Experts of a small language model: a softmax router, a variant of Muon for the experts.
Below are experts of layer 5 (counted from 0) of a mixture-of-experts language model. Rows are named router (the router's row for the expert), gate (a neuron's input weights, with its number), up (a neuron's input weights, with its number), down (a neuron's output weights, with its number) and show model dimensions 0-95. Each number is 128 + 24 x the weight over its row's rms, rounded and kept within 0 to 255. Numbers have three digits each.
Before each expert's rows: "raises" lists some tokens whose logits its average output raises strongly, later layers aside; "gets" lists some tokens that make up at least twice as much of what it gets as of all text. This comes from a sample of Wikipedia text that the model never trained on. Tokens count by the router's weight.

# expert 48
raises: "-", " ", " –", " person"
gets: " (", " |", " in", " /", ")", "6"
router:123089182076142119115100189104122121102089107100094137123095152134129120100117163147134142132109136123121126121148122161146155120153104100106121148144123093123126170148116138129120180113119119125108151072159129106144148149161113141135121118132100128105067137179124161122127129137093124144
gate0:135116111111113125132098124171133088143101126125086129114160127154118128113154131127135133140110082142151133133110094112137112108096099107133106124116143124097166093175129128128171161138132118140096114132206160127152135172195137166127138143156091098082130157091124109130100117163111123142
up0:121082123137156197156142111115123127142059143145131164155174152105054108135119156176116126142097126154103121131166143127135102139138166123118158143111118133162105148105129115155139184115146131132110131174151111110156156124155150095156140131137127121121129147099094108095168097148162138123
down0:173107116138138138141142127123113089110086118079123135138154105091115091135132124133129184130138110151080148139090131185067118156119140106131121160114145189143105098110111136104074118102122107108081122107115163150118109147141115148118104167141119119108123087144144122140126091078103124144
gate1:146104163097130117139106076128135122121087131136108113134152168152091118130125121145130123129125095052089124135119110081101129113104128092103127140176154131124166139118132159124104129146128109089140112096138127107107134114129153145176130142156106139127103187135084135115150137181096124119
up1:088133079132177135134165119154121167106134169130140108159106109123156140113118128090109116155124156103100104102126145138148172127137137153156081132157170127090148126143131140151130140122127081150159126121132124154120124172081164124134115129118124120152101110121161129152111125127155098126
down1:150108143142167141103107155124112092136139090123086085163117141125125079123097113088151091143118120112170148119134101145162136135144145063115142123134103144145139158155127099154142110150114141136151160128109149133130154108081155099120168095109153121130108151175135088119105117154126140155
gate2:113100112113187141157101119136119090111123144096102112126146119126171156112120165175143162115145137121106159130156107118122130181092135140123118124127098123112145111140180141138102119120132149154163171111155077109093158103114126164129142096158136119128080118121155113162096116119100094114
up2:117151121113125105106166105134155174144150130151120150113153110132113161105114106105129112133134126140126122068125174118140112163086123126136118162086159078132129132117119103117160135152112114145116106115123124168162113160118106126167162189145149114124148109134126130140184149145156144151
down2:162171134138146128099141163128099110126101140128125132103150190119127138179146142115152119134156120154137145088103152106154094101144100146121131163142140112136123078141131131127169165098130106155114113128098129110114096169152108104099154126085103111129098163036098175157129124133141162140
gate3:169142171098090142098109133134155136076098142128119127109125119143123156139136136120135124130130110131080136113081116133110145149137135086144117105126080103142152118077127131073120149104122094109165160101096122115146138125147160124155136182128099143142097176155137118068156136131157160115
up3:165137120130150123119113120123181129137112134138151124169126165161103085128134127112114089103155102109125161111139128121111131117115138135135140165153131145155073139121101134165113117110151135151123168140146164107104097100118139160138127116099118133182137101171132106124160064107096067118
down3:110136122122099167135158172143161122108123113111127107153203105130091138138115134128119116055125151074083137110102128154129142153139133097132112137110107153093136134115117141130140142124115121156118155155100110152097133162137147085151123146103155077154115078117133168128132096110122139120
gate4:069127178084170139157116159100128110088141161126138201137126134151124135133106180157127127160123108080120106082115127142121115116137131089123164123125100116152157129107119119132130125119141146111122124124125147095148113182101136103091139104113134128138092108195126120153124118120123077130
up4:094119150148154166094127076115103158114151103133140127119140146099145114129106097103129086108115171118140105110118120126145141189087111124136137087100171156140141146139111131109135151086126173121150076137145151143146141144134141145131134106132122102129144116151118144193080131120110127118
down4:137100116152165161146132118151162113102109071103133117128161144107092127125144085110115188125149120098133131100119101103159107113145139130114111152150087117102094158121144077075122154124135149112114109161161147127115106106151149079123111102104099174120148143149143095106135103095154101152
gate5:126124141127084106115134129144144079144135118117075118132134115117109151115139124154190125100100121120136141145113114172135124140111097124107145142101136149160107129161099119102146102148127101117112145123130137124139119159157139158133116152114162107133120144111151104085170132111107129138
up5:105145131109104182141125135133133166072087111101144123129190120141120136117123120128110127143109152116109092101149146155111128177136107099183138111123098118069135148144098075174126134115115118126094118109143105133147129086122111147156155102148137116149143140160139179135141140097167145133
down5:132174118150118141117148126168115126130160157118154174132135169136107112140096164154123068140138124134109144155108141161087128101088102121049141106134128150174121136113158120110102130126108115168111134081115111114103137162135127074119099064115098073133133127118116159097111135143127153102
gate6:110153148114135131153082148155157118133121103049099114164109140152135119157100166136158112106139172164106122106147108105121135111150115081168128102109144115158143157154167115125119160151103078143111132111151132181164146129138142105117139121088157131148093120194092125114131126137114133161
up6:202077119121150113113167106174157120154157168143117130089148144135132095126139122114127129163137124155117114127157139124132167119104137141126126164135143145101115088110134105078124138130120182134096153123136103122117131112145129132151153123138143130128159154104136126151115120100130118134
down6:168125172106142110116103142110143106168117056169099123127118093141108117117129174145141153114097125083131121134102154114113127151120116114102172131124089074126139149141126106108143143125135148133165108128123176152176128158151117096123148129138129117119141116146134163092123120147123123116
gate7:166130183186102110100127194130157085166114098134136137139120102132111125112127146134122122153127118153083116108125143105107096112157093110147153121160125163159114146156114154108113117142129152133106191093142117118147128133130113161177120162097139103140123106130098134109148118153119133149
up7:137152189068067131130128101165123090124094137153123125156126122133110149157138110148112091136141176149123158169116111141110077166118096079144147145163112083133158140149112151135147100150124120142126130102106167180151144152095123108121102125184111122103148155174127164136112159118115149097
down7:144114137156131135142123153115133131131096105153134168125157142103158173091120160127116130155140113167125111119124160127163144100120077132102116164106155106147141078092115132099134152100128145123108112144154174188159146133139116174143158100070165111123141121117111137136105133130132133072
gate8:154140113075160146137134107128077091152095119125098133127133161130122127108134125130091110098122142121096115134124141135155145146124174118107118107111119145082144153126138150096099131100117112095126132106115102139107096143171157137117103084112124134118067130120138203160152139130099143096
up8:145114154146169119124124113139107102163107124135151158144166075092120156114089128166102129105146154111164147121075146147124106140117125147110128098113166095165104143155119120125142175146147162144151155121135119165086168141132140147126135136118130106154126116126121098069119127106156093111
down8:134178143115157132148082133120121105123163115135124173121130143131102120109122131143109122124141110051147107112101135113143138091116159111138074100154123086128137156142136142119119106111117119188126114148142160148125088142130108150135166116137104108155112131097168130153146175107152108117
gate9:136073171098173162133121166127152138112111099072174177131127116129184158129127123112129151122122126123116120160159129120138115144142115137114095153152120090138144157152140148154113122123151121121130169082151086132138155108138155150115142127092106132163064127139147210122083121155111129143
up9:132146151115139123160130146102141115157122157146122120133153160143104165133111121118121122135164159125130142126092106117134141112129147173134153137126111174177081166132141125101147081103126095094119144136111126157108108140125154127124183153153147079139114076136115138114157100126114138111
down9:101123116164117104126119125166129109114160123165097173113149134103152138085161157158104125112151128109125132158131111095127135107132117152139122114131142105071160132113128147093120152102134087125133144124115111130123127131122158105135131137133098123169135156120100054139115152108119114133
gate10:139099133103117151171141147096166111166103146125106178116129125085148120153143153147164156130119137116166168127147095122148116102140125142074103166124084146146144154127118132130150109105150127155084164135133111119121179125131162145118125148105115122141148074164099168124116116165103084158
up10:143093120167134136151127160143121146167084095149111117109167089144105177124110093157131115114115105142149148134106147102111141116107132128118140150112158157091124159164123161124151105115167137078146146106111141133128126095113106128188102143149083141115163121163121167113091090143143139120
down10:125134138141174135098097137049133167146187129149149129157094172110197123105157139137100082139096104124102097104140131135140172128110158114102123125132147119118165176111141139145144133145159114130118177164125126129135148126155130122112145154110149143157132130160082160153144147102121145166
gate11:063171104124145140119132148157128162124105123113142094125142084134132179079146114122154150135106128150154168101125164111146122162125155152144117116097114079079128165140116120150145146147125131113131142068142151156136118158108114173100136106152130090142156119127054110089145149132136113127
up11:138160105119130124162123127106120148126142152156137142146134147129078132133090124106083123123141082137123158106117094119146116117173113120145122142086155150143157129143079081112146132139149098123087145111108149128121141117145116109103157086119121128122119119098098155124128122095153124143
down11:137127117131149134125107109104110097123062142140159126145135124132122141135168097136110115130122088158107122142145096169136144154117148131126138125115118071099153116139102148133081143113148123121122095136120121094113136143122097116117138164131147166119125156117134140114147100093128123069
gate12:116144142104121089144100141105139125132135102131104170140133140195172124099148153097129149179117107096172135143150135171147132102128105141157115110113090117105121122114140149135171118122130146151120129117147154147151142094152100115143160144126088109117128131139123185097124163120153098144
up12:093158147124113168156119140099098112139109117140113127158123071112120135137127095146111142140147163149115111153114111108110134134148115113119139082130127147162121137161124105116124117152077110125159117114139107097156175129116098072147151137087115103091155141084109124170158084130095117125
down12:141105144119096135126127122139165078143121082121135162081151164181157100101134153123118114118114093110134129146093114126115119129160100124143122113157116132148116115108140133148118073119186134135083113107145131105143136103135096141154064156152130158109146128142163140135141119133160084168
gate13:142131122104155091128147168117112121106109113111124112144076108085122145110129126108126166108100121149116123127149099148145138171121118110107121141145102110136150141139129144176114141146176138158106070104139149077147101115145124135133136136084109149150108185140144134119150150093127114137
up13:183133094141143075113119173145122149091099121145089130124107136127138099136099112144136156129150168145126135133169080099169131154169111129169127155174125158123119143159106165122152124151093079126130130168121138143111094143122107126117173167122129086130107159134093158196137120121094102078
down13:092138107127107128099144117130162145120129127121128164137121108115106129109136148180141107117124100087139128163120117158154115106135116120111127100137117100146127140152166166146132114179109091147183143144158102159166088076114131070148115146137153136139108144142119140157075158157110117127
gate14:117135133170144121141127131117137109142054126136128145159123109150121135137149146124120155144143129108146083135115143139117136143111110113130148109126137115124111152116121110092129128135141175100148142095135128162159154127139137142149121115154118151112146123181137122116164110152076115111
up14:120098110084141119145140115139101119132138123130097095135143118120121162142105135104143121130113137153148080120139128140130127101125121112128138113143177178144148104120141139139145145130113079146149121152104160161121118143162143114134190152100102124141067165137105109136128138112111154153
down14:125095148131154124130112132128119114123117174125108102109164103098139149143117133171129127141115120096107124147125079158147118123144114118103158137113140104136131098198128087117071108141136170159117104155136160151136114134130109115111095119108131086097141140142162132131129107131107090133
gate15:118089094166144101125116155078124155155146143170077118135085103140125107102139128110148162150141141099148120128142113138124135133086119132098126175113149098106130119119127141110099097068111105111123103120142095138116106174127123163094120154106129143162105127165144110150121111099122124131
up15:103161142117137135124121112084089116124155124129107166144108190123150152117134142131107122106144121163131173132151103089128141096125121122131101143154110125119100096087139147089126133157134119129203122132153175120095098106100111090151171091143094139119111137134174133112168152121139132131
down15:161133116140102112106152154136096102087112084107157086123122148175132109097081159173144136130116110166138122079073125105087138123141113081118128129094106120113147149141142119123095115101132132129103113126146135110172116109095096086122128112076105141173177129160117146103130104146183122157
gate16:117095170162087119098124097139154122106152148139107120120141122140143092115175094053109145146121134143129121151137112124124071086110136167059161162116131066147113132101081093118153171113118135098132159110110151157131127139112137153095149132104133116141098148151138141164126136109141118109
up16:138127169132172170133141138166125161133136138122158137109106137112119110132110147149118123135124077108132070144151093145153123120116146125079156116133153113177147089129168149108126110136135164153124099105173126113109136107094113100124122119139111121126159088129145117144117104116110081097
down16:101134108138115130129119175171086128107111146141102086106222118118162119116080160125083130164120146159127116122135148125125107143065103176111142136127114135126115144143191109118135134107124127111159138120140113141145146180137115160132118143091160166100170156132141110150114154105124122118
gate17:113118107122137122142136146114131146117117061136078117092134115084101071124153153135154115121134111089151155106148159128126150175146114122133114134140100141130079111101108136129161134101095128155132100151110087157093165128130103151075152112131119123117103080124118161156128142120135140115
up17:171097112106134110074110159102153136109093123139132144049156179120073129142125158114142120107115169098130145164125078122112112124105146180120139139116106101121133131106125180149114128095137120128112142150097123124135126121188166074148153138105118095140115142148123145116066110129161149103
down17:155135152129126133096166093138100124140160101124114139169121092130132072141153125176107148123137075117110151120163143135139172094114152099126107158090139119178110130147138157156129083121139104144137166121130159146085130112113131154094106114103149156091163140120168142123139091133146148119
gate18:111087127141132056080138135135106134110152125125130131066099172127116162136136136141160133138095154161069127139120149138121125126114085085111115124136129105142157160138110164131164166144155129136122143142119115152159129178103121120143083143089119118120127151152134111138138105133134133080
up18:157142157159148102099127103151160167100135114124140178110121145145114080148126121170104133097119125102135153129101096092156146131146144149121171067124151115113163130112140110092137130138144148150090143131114091169186139104130097104097139162142107129120138150147124106064123144178097123150
down18:136155080134124108144107163126146116135173156128084101116152107132096149114114135129106090121116087072178142135112152099144117123121161136143151136106129160136098133124135113127106130110150131107128134156131164149170058131158112133121080156111134143142111101124128126123128144104092173148
gate19:165138133106093076108110168125107111133150114117079121106121097140146093139125169119166147148150141125105101132134164126196150118157054123158140178183143117143154143104150111099112138129111127137159120112156140134127108111146119134147129151139119145145129143138131118127109101168125131145
up19:164095124127133071115129147125155138089159101134094127102152108136109129166144141107102110167086147074124139111148121137182133130164095144167099101136128107136138140140131147130127095118141120134137137133111123148158135142135133127133166136138126123089124158157141125144122142161105134121
down19:150167119150137125141100139148121143108090165109190121096104121097104147097160130137154171082136120126156156161119127111090125110174125121140137093137062110104142104112119135111100164159139158143129118131092111161099109117132144118112099142140116120114115177080092138122119101117130119176
gate20:115120118099139124162114120117153115118129108115100135085105149130177119122119102092115124118095176123140098127132103146108140118121118126104100138090153138099115149107113143161127119143119151190146119070098135122116113108096105148124125102099171113108081137156131151135126142134134124116
up20:120130151136132101082138126135112125077145159126112140074138152151156135136122107148112120156102115115115137091130127123167098106159107124116116135099135138088156123158138091143116152137100093120131164090155124117182142122104094112162113129143149078123147138122108092135083150084157120125
down20:155143117087138171164156130158098153142093091098132109140111120130093077179097147122128136071109137151179127127140144129116137151080143109131155129150143167093158133123134132085124116113146113161137146160144100153155149126112143148101164136084112121120122137144120111137137120111102127142
gate21:153083124133117153118148180143133140161108118085114179148188124133145133118156145170142141137139137125112143134135124148090131151110129128150113172143152133102121135114086133107114166124106088164125152086128120147138102157131124104139115132126166108116133097168133113137097126147119144129
up21:125107116132111119088117180153087126140125124109161164111138135097118116108087123115153086124103146106117166144144105118130116147113140122107098182126137164099147087104129125154133179136149168153133142144166101086156171137084121143131180115153114115106106112104165126095167133126062133136
down21:131141156131112139185134150153142115105105125168157118097102129111124166103126119149103121151144163142116147094144119085135193154157130166155127134105161150101160103138161156144132112096149109124140103141115134124159115123132179098178078133146180158157097094114115116139098130131128074118
gate22:109115135110157086136138102097118135109114124115110097129124168125138148124101170130137082169163117139137139124147154131131111109113132109095124117152146134145131133177091161051149139146073115130118158152118196099136123154139173104113148149124098148068148116116134122099119088097138116109
up22:189151120090154102112148098119140097092078079155108139142156153135129146128140123176090143126192123114101160143137172088109117153108150127111140149136118094116121141127127116089128145133108154100129151112110134099097144115141137139142116139149123139120160099141098111086105119150157142094
down22:108105097155133135126159144116106134152158147158139139127127125155088163122147087141117136104114170109140116114138131136127085122118141125110112088083154123114090130145067120153132118097100096118150089148114106128103125104094121134146122120102135152103114111166148107085136148103110100123
gate23:126114127117106157054157112130116147130119115134094130121139185116143125108135127128110096135098137137136104143119178135120151076161165124094137099128101121159077175103097142146135135097133144104141143128078139131163093143147120120133121123145192141159108116140109131161123136090103145099
up23:127140112118146124174117134077092114103133127134131119164112104141113135123159112130105089178144175101068146148141128130127126168136142176131140077159139104155126152139154136139134154162149139100145113130158166119121176147137121143112111144078094202136114125117126137123139150176119127161
down23:112110139126092149125132161141097125154143162110122170114119124154132127066133106126139120167159122121143156126118133095127133089132068099094118151124095159117163113120139160119082128126108137141148150134084105139140135150113117119120143126115115082120138117157144124119127083097101133125
gate24:099153110072087102146107142125110113114123154126081142157135158133086143121137107102160146129120168146094149128117100122108107087130153137114135122147153117131162127147144117138130096135177159141127178120138137157129138112124144159115169157115144125130078144176069143113108138156090132156
up24:116113138144155138121126117109134154115104192131126116129121105102157186133093095139128146137145129076109137128126129107093133127127114113142153103118106104125138123142114162082140137121157118138093129134108154130108130123132143109092137118142162140134157082100127160125201176124139144096
down24:163160096104109152155078146160112108115076160134144086131128088145122144129160111156163116139081088141128143120100154120128130123135124093124123157136117112144156130130106123143140109117131140165086101118120136114153125122136128132102130103167088111148123152075140104180150102126103113115
gate25:130166128110143102158078112107153125149167103156116176130104154151143118104129107137133112158103121099080088119176124128127170115138107145098150113096124136129135139119122118135124149165082135130113120092135121088096112103131098126176104123137119155102113123178148142129118108116154146149
up25:153135145149159120117148144095174181139160152143124142124094109113092120128115124152142086116110120101150145129114166136125106120146151149128162146142110090150058137114083149154144108104109105108087103153128115116119097147133119110102103133166140082140106107110106157121167128154106102173
down25:128125190134111151114120119139086117135098111142142112126084119151085111143146136147115114141085145109127100126150152132129155150151127092119110110127143178137121109127130133158178147116115153096134103138162144086103080122146097150088117101141112190103153100146121061134086147138134142117
gate26:162130144114133154113131112184150071119104129133089098155135150162138120087154102140125114110143119140151099127124119109176146120151154137098171126130158122111124122144121177191146187161158109136103130092137172094102130111142098086145129152123088129117141155146132136136081139163131076140
up26:121099139112130126148168133087115160133154125119122102134104135155087084144170137088160114132124119134145141140176111137146153127108103135158122148118131104123077161123130108113118129165105115115176130097129123107129097145120141116159062142060105139108131148110157114133135130123158158111
down26:171107134107139118118182101141141120123160145122146172127157146120129136109109111160102112127098113109111151117127122113109129116138106079151090112113121166169121132176151130154131149156118149071089122181136149129093127128081078122098094119118105123102144125100148111107160089142152085138
gate27:140079169157124132145121104123086134147119177107132098169161130111113161111104137125169121135141145157131101138121161109092186124083106160122118172095156099172164138149120163121178132126139139105096132103116122134124115139167110169148145137138112134152129125090104163126129136147149179149
up27:163156101141115083131178115125136098106192133129104135119126111092100110096155166115117108111141134105103119099147129087108075133103107102104089170137124147159102141111109085116183120157115112118106133122134135150156128155134147148098153140123124183126145113110108133151124128139103046096
down27:126095132103144161122149132124139121096163131132107167149150156162128153126133125166083130213135120142108133128111140130123157154116149111115120114166115171103140108115124157133089134138127122105151139111101122129126217141153137115137143173147106125165143155200173141142131113113142155159
gate28:124128134106125087150143175130141126101144112106179125140125110124127143116153103141122077095146142128127112148174133153123089123129094172150140125146129120146113165139165126145120149106121151138134123129087138132152148155130132069143117115126109095129123120131119130151104138124135106111
up28:120170176143129107156082105153099100153122160136112094162136090119124132157144120102102140124127154153120119108100138138093108163145055126122085098160148166147144118121124140133118165116130170183157127120140114111115142088144133112138100138178137118116156129149120111124188120089178133195
down28:070083132133109160145065148144146120080108109127147151161126161086143107153126098146166131119134126098139123154123128136128136102122154138137151115148155147104140122144115091084113130102125120121151136098125083107089101132140112089149089131138148145110204115112094156084103092116104151128
gate29:118098167137168127146120113097110106098153128126172135161155176157124128149112145115140127164156140123211093142129086158107170129099088138117153118127155094145137145124127160133106143142155172139152155130132109140093138153154115148172152154159129150117118184083127133140129131143118120111
up29:143135115136144142116116119122125161144187143115138131163105132129149124152148102101159133156149142155132135071136112101076119142160100097118139125093127134127075143112044145115124136125103148144116092122126146114108143117129117108149097117105117157130110140159121100166167139123134115144
down29:139105086109142139146139097126114072137119119123108121108101112107133078136083125149129114094108148123146139134120117164109161134098120043175111148136137108087145096153134132139152164114125122128099145109110139116138116138107100084125126173084150131119123124185089127138126131178107127132
gate30:136090136128111154093078120137162154135121137116117082161093093114139145152143164091163132125084128116155107154097098110098146107104110121134117147105153128120148121132095116130143135146138103078136132097111103149129125123137157117168113142166136121180080155117124163123091135123122125122
up30:129106160134109158160116191134100104142134125125185155127150149135079105149137120089121153114119146105145121153120112119141116127092118128125157114115145107137064142149143148134130106083093159174118144145094144113149072158124111161135104163144159105147102162148140153104130120137167156088
down30:136115119162149096110129105137120096105095143099151099125100092127114127113160137171153085110088104118113102130116152153136148140104073088099135133149120127136147119112142095125114136134146149131127171141105123122148196115126109108120150103111080189130142105167142126133138146070097136118
gate31:148154160113158107120086133160127126135094121128127120179054126133117129127140117167169121107143096085145141121169143121130132131151097104091117136132096113135138149112147112110146182119139148148170151118105062140123131142125142132107139158167098145134121120135064156127135128131164142138
up31:123095128126126098123067134115112130048112144124141118164100114112145142156174144132183134105126083127113147107121129149112173075122090131144139139103130111148138178098114118175133112116107146116145144130134112144123138140131168153087118205134136124160114132145138107132102105149121152087
down31:170116178165159151104096149106138118142146145129119172156098113166121122092114127111115133114113140149147107122100160080112142131129139126156131157119130095131132099178102111131107149142176100131090084124128148098123116163122102124109130094166107125119096156127126092152111126122112133125